Experts of a small language model.
Experts: 16 experts in each of 11 layers, 1 pick a token.
Below are experts of layer 3 (counted from 0) of a mixture-of-experts language model. Rows are named router (the router's row for the expert), gate (a neuron's input weights, with its number), up (a neuron's input weights, with its number) and show model dimensions 0-255. Each number is 500 + 40 x the weight over its row's rms, rounded and kept within 0 to 999. Numbers have three digits each.
Before each expert's rows: "mostly gets" lists some tokens that are sent to it at least half of the time. This comes from a sample of Wikipedia text that the model never trained on.

# expert 5
mostly gets: ")", "\"", "'", "}", "]", "$"
router:510445558539496396506459562450479495502504510498473525445541516517497465570521546504544482519561459533462457432541509502429417475521467493531474492571494542547408418470476483548497552559470451499524529486463567535553556474478475453480480486506526502494473519468424472529425522433518540469496512499515443497447515466548496524506431563558501399549518479465546481517482549485459491408510466559493461492495555479544473474532421457417456548471533471466515538408509516537536540512495496497542448485472547501518537521518475550505521527576561432466512568481473560483491520437470502533518498518553418475445499552528475562543468480501565508505503568428467477471504528479580466509498539454464531465544501548432503445508543434501489481475519473450458576452548473536526493467465455
gate1:461559473486513468516578528497482501480505477445513496500454449517529504478461516526520422499503458557498462503527513460490527536507525516509496529445525521481529461477503469481528495553479504545469561490456435477472531592495499468517497537457504565494470543547457522443473488533508531498514517499497489461472490480545522543496477358441468402459546413514535487567530434492458597548553449434488413497511581507488501419567525550436474487490483525481487519498499548522478474561571535486479563464518503525540505488434555507527410524466518603537504525539403489519495555434503474553462449531502484478507465537557486514529506439526556531509484514496459392543450419520546563504515518574542527454507499500495462496553514495523415600442488523427513467507447497513450512508462523
up1:454561473479507468506567524496459499486486468463519509502460457495525506485480527527526421483504443562477448504537496467501507523519525523502501545440539524456534440490501460497516511565476499553477562479465446490462552608519501458512502556471514569530464541547476514472465518544510542477510501493498484488474508469527510537482481365443443410449567438491516473575530440489448603577545445453471426520518573517504480417558527522420478470508490542485501529499491533484467444562565538505494583451521503518496502480426558508535423508471517585512493523546418496530507551424496454555451462540506492474486473515548493520538510465514552518498492527507433397547459427507550581499499516565539517461536495506471467505537526503513421598451473518435506483505463493508448502498487520

# expert 15
mostly gets: "\n", "\n\n", "\n ", " *", "\n     ", " Born"
router:564510422551460594503428477509525450528549509521478500484481482540519537422487533468484448477486569518539436452539452476504510573501469474462448473498451538458570482475523441459501442486550462541534472536489487498511503525572513523456502465500479554509531424510544438537491538474523498518526563550493479485516440485504493507512511562418539439492482447459492445458515557599516497450488521477557442502570508454509459526492504503550461568522496454521549449460560513485533565451569555523495453484460506432533536555544456479532432517446538565435460493489569458522549433529520504438498556557481473488526541476472484426470491485564457507428506467446514530478464507431453532503508532465466491547454550542444476547505541493492490473437518528580479438462475475449513544447584452
gate4:459504383553540499499521505477465506532492568498453457505511513510500468443501493530563507547547508491558513478459550477400504518424506537546487488515488487454505515520568492518515514517526485513485504524508531486476511461496388514520496466532485547535477456487469518495440562475464523531472415551540542499545496418465477583454501448517485540558437490473401642439513489514450495525495470544449570519445479541540539449530549479556502468493392474487498506482547424543497492482544503445464518479534543599460513584490557465545512517476439484524492503541452497561477540578499531539496496530511525535528482438476479486484564467533489541445505566530504436479481495560483460455479547526526522462565535518468472469463522528434512529494505535408505463534542480571512482514584444
up4:504490518490554530516497541507465455486509528519390531485529509551481497451460539501515390518513512533512457454475471521493489452418493518557485458449535566477473477502463483461476545568565431541474494553548461540477528515534478511500542506501460565577514476417476535521510486582515533431480505514567520477524537525545482509445550439530511571546569505509452587496489490441479463482490513451502533474479515550558605560469535474496487450565467520469515576477548461488535503497573480488471452452536498504548523513501502480494483488419509564538463571531394519575548447546521464457537494527492498525520542455481348504458513446521545532469493467501461445502481466537481517508532429531515454532563541585506515454456517512464501524509440515427509501539534463448504461487530481

# expert 6
mostly gets: " and", ",", " as", " or", " but", " &"
router:528418554562475489523524530444509523522523423559507541559474506488464548403539534582558489515478477547526533519472496489485473483474604479498490467442466446487557493487555552460478494447436565452401526537554443550477492534509448556507519559492469461530474570559479548555475522533452555541462538510511513501519544538539455510549503478507419498506534453471549481476435491443554485537517487447537578439455496503430517515493521468493566475529450533505476581516531476468560531488541494518529521476549494478533541512490511426489546447529440538450476540497541477489507524514473475555438457499519557539518456445554531487485449503459568468516529490459533523506548538469486454474471424578552497551459473517500492453438422441414533507516492533542470476497512558495449492557550560
gate4:452505482525523444496501495567497494488519467450478483490483529380532427591502461450492550507510453516502442450504523493497577473528516420458510487446552482558527513558493454499481568543517517493445481526508559491494512515551518502493542518622465511620514514530438517469429530493519533461492498533509487539480458488508522451496478568461512454538500509394561489444503470465514468431536523531561481563495498479558491434636542374534511484530513452456452417536441492467500472484509489558560491461471513491527436485496546491468446469487516523477505551509541540469567448483547486497459590525441545534517521557500470488496507529555473481554487501458504484503490485504533490559579491509524508507473528507429497485543543460522512398510513442487499503449495496436454522523509440
up4:423519510521558453513511519574501491504511475464488545479473524412524441552511445469495546522509422505492447419481502552521546461511505433450508513452561475543490526546533452474491543561504511520437468513500549502511485483547493515485528554605490514618501508518448504466434493536514549428478501530525483488487492518519500403488476552495482461528493524420563491456502442450530471449537488550580489551467481480551486457662516362534513519543498446428449461529444497465490469480500486579553486433490519477523422462488510460494456495504494523456478562494526501484553451486546478499434587542457526504518536536514465460503504536541497482542485498467477467520492472527545524554528483485560499533458531495424483504519523486532518392519525479466484524496493507433473534528484430

# expert 10
mostly gets: "w", " bar", " Fr", " Hall", " Land", "W"
router:491535501472490496534455529542568521477488505383581545441554482447539466519514482548545534562505551504451451543506508527466480489543453542488500554538507451523541504508532417505460476545490468457562464433521488523545466541459543488511551601578464429470479499425482536428503501455458503417462483485500437562437491487548473468523488485517533565498460517486500537499485467467476448517578548563484468569523566479470439500493462486480514484459464549481529524518435507554418456512495496448449397537509520498508482460516493531498507507452534513479501470543450546491514481462457444450536525498519488569523497438537466541570431529481464515484429533444470512474513507446484582569506528485535501493559502499441474512507496585531500530361454486531535471546494553478524530563475480
gate1:545523480585539535542517487512487533526427436456537471479483481548527486508535499512475545500470519494514534484445533499552542468510529491430556510494453492480521535488460536489403534420497448426511484564557516502574512534460543487562532501487565514527448444601477433518479427463509500432552447516447456526498461531492578533444487513510552505548510496460475524442529503487508505522440454469590471450543516538489529568444498559479475510515496464480474546485496548528522514534482478500449431555523460436526567477472503457455466452511502503573493514482553556538524440425419577466522508478509550465522526475530491479403459488553490486443489485437406510486543493449521514485471556534543487583591564481417486529496495490477529558426464467520555506497481522463480487575501490
up1:549459528565517536511574448484468552492413486442481469445476534467513485504503461475498536519485509493544531524491471490569574508523526545470612538491480474505536503504444509482436483437492444467511509550598509482586507540475528437493486508490604529489498493546514481507525466546485501475496458529474468530557587556455580583489480463504512493542549525463479506489486478473512489547485521498566452416533576466488497528511483561450483447539492449503466533476471464514471533492379491439475528558487486466519527487488498477486492484542472458539533442468505498493495494440448587466609485518543520461543535481542465440491476472471469484423429453443422462492509464478540502558471459585507497558543490480382480549470472453507499573431526524507537543469465525450489461529495527

# expert 4
mostly gets: " John", " William", " Thomas", " Charles", " James", " Henry"
router:465507480503387467556509519509532490431486508530582443450529547466514484473546415485525456522500456486577502564549467548456534519548495477570472505546500492534482554583496520459470519539519483523544486457434524438541528469478549511483513444573512481516417506467472495452446427449504454510519495492468511486574524493474473445438450487546548479525497545567510520502580487441423487567487455480535489440509482516506541469569535539481500452430486472459479454516526522469485449421484485474513595475544425534487522457461490394483539503464489531569550561509413497466519467448503487483450516539504492501502519482510552460517539455548569500547442481514485542521519563460476547514480601420462513396556493430514551491500472534499515502537518478495527507550493520477535481498448466
gate5:438530548505472548519480507548520514514464499543451429448499520483524482504543417498460465478487490455551513478529494566535500508477455579484474562431468476521515467513514458507483535491550458438514453532507446497532551540517492607513552573544446539512416465519463535391531544576482462475474529464496492522462526477441535478532484544552458516469529533440525488480517433498508531533509428485505491520522446525485536528529519454485455579433549508486546491491496447483469539547476525380593467554517481514543482536448454439452432510543511497531524490495397456587503570500486550509524574581551536476465531475557510498531501484441514489459487557525480449524485551528548468417448470447431544518527477526549483483507476462526491522538583566470514527484506435490511523463461517
up5:463519508576501554513466495562536511509449479539462436468500555494531472536471427492483507484523495445488531528537485532541530504464448545495464542434463472514497459512484465510497529498549472450525439494523487515540538514532526624507515585523451502521435479526496546413514552546458461483519470468504516507430491438469511464557480597554457450481527486461520467494525401504534518505496425486508510463540497532518563485548513492513492544471605483452522461471481489471447559497520550452638467533483471570534544498452462399478403481497533490512487458531412427572512538472505494508532558576525534446472549495549492464483500470471525508493523550529498478509451568496500462441443476440488565466500485524517441466481462446529548553534552492461498512483504420539517498468417514

# expert 13
mostly gets: " the", " The", "The", " his", " their", " its"
router:498451476477491500478494530483450528540463545516549472525441525584489518588438523497480471457549463545520579454477474440554544519440464555456525478533494479511439486478434475444517489489442534492440533601469446461500429486435493474447461515462561558465529479469475480521492447513425476562535499506573526501543520494458502482453569464518475484451458477494509469515524478515468535487527519514420562542468474539497491529533534425447451495471503538509501497492512478539471439537421460470536546506521527530428436532482505454472546495517507474445546421497548470485490472520559537424554530520485529471580510490520509478487583560548561533545525448492510464456460496533464452517422538554548440503540522455571482518471541507541567435497447569488454496585450457584492485512501569
gate17:545447463442468449481506508435531566458497544537494505556541468558479495496521440510515495469527523499481522553420482523469535536543496443456478511530500481539561491468481530469506510520555432509480547489515563538543565522479453543508462480518505588555511539431521515494473440578490418509504550490499426472514482558420491493428525476526476475518527594535522476439450460528415512575557558475516542554495484520562509519470480440506467477534540491443540504444527444532536532501516543586489504535532526488451502528451407543574491462525455486452535518612483553494447459482455476504454517495525549494500465573514514490552463559437442488413423456482549508490519487472525426521475494493538475476528454540424482517489489489438546464538453536491544492512517463490534548469478401
up17:451537586517538539506513476599485476534488471489482539431498512443516536458499532461460509518485487484492476441574541461502452481448490533511519496477535522444432488508525457517524528504463531481525473490499438491461450482477546421482510529484534421434477469551505466511546579429501626470468459489532600541460507437556539528575500521436528484485442392479477546550498536463505490432473449525472469446529543467417496513550472584473507524489470507539502502531483517498431438472503489448500447507446460455554472489557580486451504528478533519571475503421541452474569539519546526473537466509480467517537542457534464555487512454586557544594531517529484486498462488513479567482542510531519517513454538450567509534502499496557457522455548490483505513463453505486476432564494553

# expert 8
mostly gets: " 18", "18", "19", " 185", "17", " 17"
router:476500518553530513480534498524556491506537461419469554504519501458519499497548435483492529543478445555453522470497485549445465498528556451541446450536515489461565449522556464556570561529520521522503409486472535538483571492529541490488513452491492494443489557509502509511425578523571484515479470512443524460490487516520472538493524519522565527475441524512477475485567591466510548502510449524536567481519504503535550433540487522470452508471545480497450478535453536430476444435479450533506510450505412509463476505519444534465478504543480477511520483451429542542474509451530561509519530453496466434469493558469513480497481519423466457547437559535547429510559471459545562504517426522581446584552456542467474446548560447545535534551594474472507585478491540566455487441486471
gate0:476496479515488518407475499612495445422529468538500526503521513456489502523583453445514509498475477530486513516510494449457503592481568589459492483569478450510533463498482599525512440414551507505499512489492473548445602439556457494433472512485523461507478427471455558546497444513495506554549424560514477453475568481495559456486468462523494482527426408519445492533498494465510548517435446459476537431463475490506552466488549453470490485560426451517439508495486508450466529499493470564510518510548555484447498510508428501437486520504511477508512510534507452522483447429493503516473499453491508533481489441486516525449478464429550521523492490413474491450429501532526465492460450566514554502513530430540555504518518464497468485496545497612554448555533495498463540501578473
up0:479497512533497501426486471620462432424479445546510543511507502450479524502573495424510498483480496542492506517493511475439490568487539563446546458559510433526555463487477599504513437441573501492516549483506478549445595463557491529461477542509515464515508387467443509548528440506498495530509402537467488467474558486500566482441475430527469497542408417512448456565518556496555529516460421480472547450490471481532516468527546494453470499575423486558436509507520466439463520495492449525529472569519569525460516515485426484471480520517482460466500530535502474504489465481492524530450520476500532526499478437539476541451518477436534501513486492435490466499440532540554465513464467546513523518574527440509519488531506480480465491485499482582538455528539507528426554531575493

# expert 11
mostly gets: " (", " =", "=", " [", "(", " “"
router:510533475519551487425523562445535451517471523518520541481505492477499462431517504522447498497497467505449439424500491444506433459563509465491521538493514484511543546496441464530553447520435507528466490497449542436521526413571545500467469503474504464442487464510555471486520518467576496513476499522441494526450467457522562436490454568578548569403488462516491585549576489426519533444482537496436501465541470489465529426438447485486479564530581464545522473478519500535553510501568556475540435497440538533435490477533472513534543501489499523566483458444506522578485487495459490507454439516476502502447439528500538555486471443460525465504504447522516490451454513566527508523566512525516555541517562535522550405522549431520546482498569487434520453465454422510462516538513470
gate1:474476524619529465452530481531517552528556503509628514442526461556509476434541470514505534564549528510503515461440497522502510502415473518478495499486431532455544528493504451533446519491508473546495477459485503565496548448508454617480527408485477511509538521557519512539502469510516489502540488496484462420528454427530510529506466457452471507564558511494458411453509496482540486536522556483571512525547530481435528522512470465539477455525507536484534485591547521493564517559523479448482538537510564418488504457504532538415488530522428429542478510515495476461479472521559450507571474526448400516571527495529576493502489411517439409462547435452501492502453503434543476433538480514523484467480509500490516505453457527509548465443535517541499504430496494507477525526467451
up1:471526524652507500469510499548464533484556478510618596484538475579487465427528485524533522530520527502520583495439455528483508509461461561521424477497385552462517502471567445504441493443468461576477538529539478528522556446519480610459518444467489464512512516523524515548497530514544508490464531526493435437543422479531537499544476478432494466536576553451495433420508518505492457520515524438517498468486504423467462506489515433505489433534481488473518439554501457446549511543498548495460542491492577470526466454471517545485493522501430430591418484476484448439497519482556500501513434479459481468527513474530511527482520451465443448491513490495504525508522501414470493429497421480544478480517505489501516513438447486507508478469524519548495465462468498480454511480493496